{"moe_layers": [2, 3, 4, 5, 6, 7], "router_score": "sigmoid", "balance_loss": 0.000107}
Below are experts of layer 3 (counted from 0) of a mixture-of-experts language model. Rows are named gate (a neuron's input weights, with its number), up (a neuron's input weights, with its number) and show model dimensions 0-191. Each number is 500 + 25 x the weight over its row's rms, rounded and kept within 0 to 999. Numbers have three digits each.
Before each expert's rows: "gets" lists some tokens that make up at least twice as much of what it gets as of all text. This comes from a sample of Wikipedia text that the model never trained on. Tokens count by the router's weight.

# expert 17
gets: " B", " P", "b", " s", " b", " p"
gate3:475537519518527509501516450507482552501531550488512517498487489490478478499521514536488512510461495517519508509508494503513503519461532507543497485508511511493553502502552488434509485503484538529490517491485475433502460483523465486489483501520508453478536463456540493488512491478528466502488498539554473511503528503475515466541521491515470576497492494488456521510469503491505478466491485443505487469523472485478520492495485483494535494523482454479515523478441515500477466501486493483533486470517507494501480514547464526492539489468512530473491535538505523497495477467513496518
up3:564547511461486481496517497513491453483472502481534474522514514514540552535526485511525515497515550498492517499548480513502488506472484523523487497507495525521527456509463494460515499504519517486496444492487511493528514508485456558487463436498517501547490577480533484461511521459490509498476483488492487528508514481506469489493444482499434552539499487493506524462491551503492459488508497525503515512563514532516525499509495517501502493485490497500518497520466476489467509483504515488552518530471515479523491537510451488512494493510533474530493483476494508504510492487484495470

# expert 37
gets: ".", "\n", ").", "\".", ".\"", "==="
gate3:462477497466505514481528492491526448470496503560540559461531543483479524502502493485489491523494480487557523497551448479507465502484501489470512493467553519510494523492497534483525454520509496557481483528494485505498495529485519558508491506509509520545476520465499504485524498521484502489484544501503467500498507525480476477506506496504495504500513468515529482551507500495530433475499489490529463481492465495489417483488534475501511511532528493508511478525498495521471487460516529493503505490497452500501475521486491491510521464536474538464525501466531505509494525543480522453
up3:497510489487514506517494458500508515473513511508508520462520468478530509481480487483459524540506523483516470528476493482503474470512475491456499511472530534545538507510469514477480535506522521543502545492479483464435494480482499535518465450489498511457467475482518521480520517486501477505523498514537509518479483483518511483550530516514462479478515492522540475518476465503472547528473489486537500477506511487482438523525500495529483469485487516466482468514457470504496501462515457514497523473484533465519512505512468523511506460534475505522524510454533443493511506523453520439

# expert 43
gets: " l", " st", " sp", " un", " comp", " n"
gate2:502505523532481482501504518559438543476506508532517517512492468492494528493507513486529489490479522524496475490515479476448552545519524487508499525538483457463521505460524505527476515498483505477488490475517489520491501514547480496530510514520516478447493547461521547557505506477500529510505518487504531523444480533500537499538502495500477474493490516518470489503483520476551537485537496479496494498484476488491505469501538505505497549458510505554486543516474534531484488466451457501522492507546474494525482489527506523496529505495515472512514488515475497497472448536459461488
up2:470500543483531467534453502518507448469503499474514516496510426520498496459470505486511485500535509506500489486526507512528488547510461473519481523508490489503499546527525478522483504489507477520466494539497505459477465468483525508518532515566495479525506488465535536512537501504484462505499476515468497490517514514511533474529523496555513513449509523519500508533506506530482496531499563515506507556543521531537464532494476473505503488512506496536513513523504477542517507473489525490562502472509497513460543516455483521464522498491498467515505523517485471463487493535469520509

# expert 20
gets: "c", "t", " c", " t", " sc", "ec"
gate2:492487502533486467515495488514560488508479504472531521489508506486468496516540503488504522501530542514476541485508453462481502520473427548526493478466496512525488533540465457529489500507456535501510511482491533468548518508538484472515453510493543515461511476495525507509518509461501480526500501480491521493479487503422515513505519473490524547514459534510505536531477477508465486540486504509489515497515519480495493557479522477481472513501535515513513497496519488514519499463515513492558512462510528522539457492496506513493494544509521496498522500573504503541466509489526501490
up2:498494516466504502483521475510524560497497477452467477506515476486433458502454489470453514524445502466508486504504506499495521527494542474491492494511470498522479482475493497484467502522492497469472496510508494536504497458510504506474483500500489484440470547564512506480490507496479496494481459504504513487467524501555479444530514487507530445483509481491524519490521475496507512537524468562503524508503520506496495508526501475483474518459501460516506498509536541456490479511470476476469486524524451492480498502495503493474497534506505501481537511470472495554532495442439486482

# expert 29
gets: " was", " is", " as", " that", " he", " were"
gate2:487464556516490475493524526506499521533494456529497455505486505507514488457531538487507482504432468500496508522470535515505470491523469489503490491517483551515475511508488507532516515512506535560513524498491520457541472480477495511494478501504523508520484489498480504471573467473510465508504535484564507509460472515504475481516497491550477491498508546514489521494491486495467499461454454494499527481516570506484468474490488499475530495502473499495479448517484493532449492541519491537489544470500487512466480501514507479535492489489512497526483520497502542486488471538477460481
up2:464510519496521525504514475471481522457489511510483485502474493535540512498528522513456525496517529508506485479528514466481471484541491523526483506476461511471493492501502534526484506542492529462518507491449493472540550530539519512478455495480486508512548504513452524491487531539473526545420568516469533492491520465509529513536503506518509489546509525489510498500505497508502484491525480527502556510494518502526512530479484460548535510490520520501484446511465532526475501545494467515459511486526500512532474536538498474483492541520542490508491513503470520502487493510492506487

# expert 6
gets: ",", " and", " or", "),", ";", " but"
gate2:491520491516471502483492532586485484446526530521522507481498508469488484496496502495527517487489481490493552491536492478477499519470480522522489498533494493461499458498494531511470502531510490522544490450492528441550544509530489500522490470472534502492535528473526506491507480482453533471504506480513532501508540533485501484490487490474505513505519501453465509494539487539515479502518503512533521450523472533509520498472491496562486510528488543517574454527533541482517492503489498488541494498531495522508505554508466486527518477555518482485502512507478513517500507483542500510
up2:497531484507506499471509512497527523503516481485506522502458522508486477506519504462493530491489499509460511503517536488512463482503503531560489493499529519492474459478482475501512475514509532479514547516461487517542514489508456444539515504484498510537523483536459486529506514480473487493495494515529495487507511526490453464481551491470490515479527494548458514541488467485504601498504482465529530506457501494525484450475566524473498548452477454509491478500484520506504516482443485486523498513497468504547512518474486489447481496498510535478507505488501477481498505507491507469

# expert 45
gets: ":", " |", " –", " -", " /", "="
gate2:492515543504487496492535518497489509489490493513509463511557522529470506448509518495465516514502477522516486509520506497482541528514481494508530546482484504500509515512468540469493528470542512503474491474524518498472459564529551532482502509495505490521497500475523478492473515537520509516547523512523492478501496467493487509478531471510526481518471510539471471526512525521501466476481500485488539522491507509532445456535464540547492540498491473475475454509492519472505533526497566547535485514465524527503475495460525510541513502507478523500530508513500498507469561450508481528
up2:533538526499487504523508551499504482483499498494471480479495517502536451522534512481536485498513497506476464502461511535485532469519477485475468483484496470450502506506507488479549462487486483530500469488488503515514456486470509504503491478481498486497467498499502462518539473452489513489507529503519547544477545485551506477517500566471505546506499478506522523441502494476508506536510436517503492484532477533488491508530496479513515508483492531527503466462469501558476500513510469494444517491543482453493508465568525495499484492485495506538486459506519542510473480513511495526

# expert 12
gets: " of", " for", " by", " with", " from", " at"
gate3:516479505498507517496512521483507535497485492507524466512482502491495484519512489468504539520553490518477515494503504517487483492440513486503470513468574505522475514494503509471470486507486529529479493503512514490491471507508529505494494545502538505488501492498501570464485497523485518516513460518540485479516516521536464476488537461498500473463507486484525566509538516471501500494544507465493472562509494459516536488478537488513498526477491512547477468477459510543499473546521515476520470436531468515513474505469520508520478571488482529467509490506518467455535511503469474476
up3:540464509529485475499457487515523480510477524517498483503503515527504447472474464453501459497527498481499511476495505480503477534497493476513491518464505458541456501513513512522488507537443458521522494500525471535491522518499505506521463530521504453513532458503508428506475500512554545504510483546483520501505544553541482520511523523563464479510522501501547484513545516466484494455493509494462511476478557500486495498463464564494494505506518483474470523529471515538502478520525507494515504502512505517491505505506474486497472516477499496513500488482499505494442482519461496514

# expert 31
gets: " the", "|", " a", " The", "The", " an"
gate5:526533516477465474525495531519541459509502544552484523491490522528518517539505476482475525544484541518503478438492532467543507537480531499492494497480494518481557486465516499451533506540503481498505469530478508486523497462530527508478503494498466512536542509499513487533498530501463513487516510484483507514544529490498534527469488487442482512520505481506505542459487535495500442508520499490529508490577472511474559498487532493483512491475532520486514506474558518519513480508479539513484489498525512498533495539508507461499517500476498505470457472505521508483494501475508501524
up5:492500484492485506463518545491553481450514547504502539511518503507491457516527524510465497478517532491491477497482525514508484476491514533509489469454580544496492520473512544488536504552519484425459487531475503506521508498476483507477495487512505536461539503515501515516481504503543493461490511486478487521467513480484483487502536520483524484503540443519529526480427531514489521533530485471468499507503449480526505478496505498479502466435542534505502507492493510525505510512499537506501494536513524513507535473502525474494495492443487468482516490485504522498494545503486484517

# expert 38
gets: "-", "–", "/", "|", " c", "+"
gate2:491533530461487534513474497511515491521511454482489519545524511518458507478532496513491499503497499498515515483528484505471501501480487541495513483520476486500522523488497491524449460532475507537463516504539528527521516496479504479511487542505514472599510488496482466488486483502477491478469491471523503440494504480484505496487492505458537500490476480479437489502459524501467483490498488474490494520519460520535513504497537476523536524486462483483483473480524513458523527480486498499483503529475534484445471556525483465562468515492549531535497500499463536499525482512521537525
up2:438453510490540481484501497504461457529481539507516510476506472482522470477457470500517547496527472534452524514519455538524474483463470485520473452484528478526495495491484476521536492490528495476486478465532487475495494497494485503493534489500492571481517501519477573499498499464527490474536521528526485543520511479483497472508501501478512520489527488549501533520493506538472512498491517491497518510529554461496504546535484464501541472470522529489525510510532514509469497501499495536522522497536487481479483490488518490486490519469495430463498481488517493471527514499479469521

# expert 40
gets: " (", " \"", "'", " ", "ov", "/"
gate1:501489499485499493521461483472498507498471507448488516475547442489498503486489485540477462539526514512501519513462480498496503496507467503472503522465507508541514462499531477514445488498509475515494492515477433469504493496497476489499506509529495507494527535494485569485510453471540492556461502480459504499475488497496514437513469491508477487540515486476507542496514476513487457460459471520466474488505518486493509462517453492507514490496488509475509519540489526475407524483475510475513546491475485462502487497532492491517535483482529487487490457457489512494489479528529501478
up1:495494510524484497476461538530500493516516533499489483510542515497503505482479479500511500479502470530503531521518528489465498455540475472481497496516493469532530523485494523462457537520505492511535496487533515507525480499479552550513559499533495488454512485463461451512513465477505505486528542513500505524438467497513483468520507497496462524532515520505510476469534503509519518496454503493459492518514550528495493534540532538463523493495487518517473510463455508510510536529455486510500528504476482499485477542485507490465506522509549491452506517537493473471530532487431492495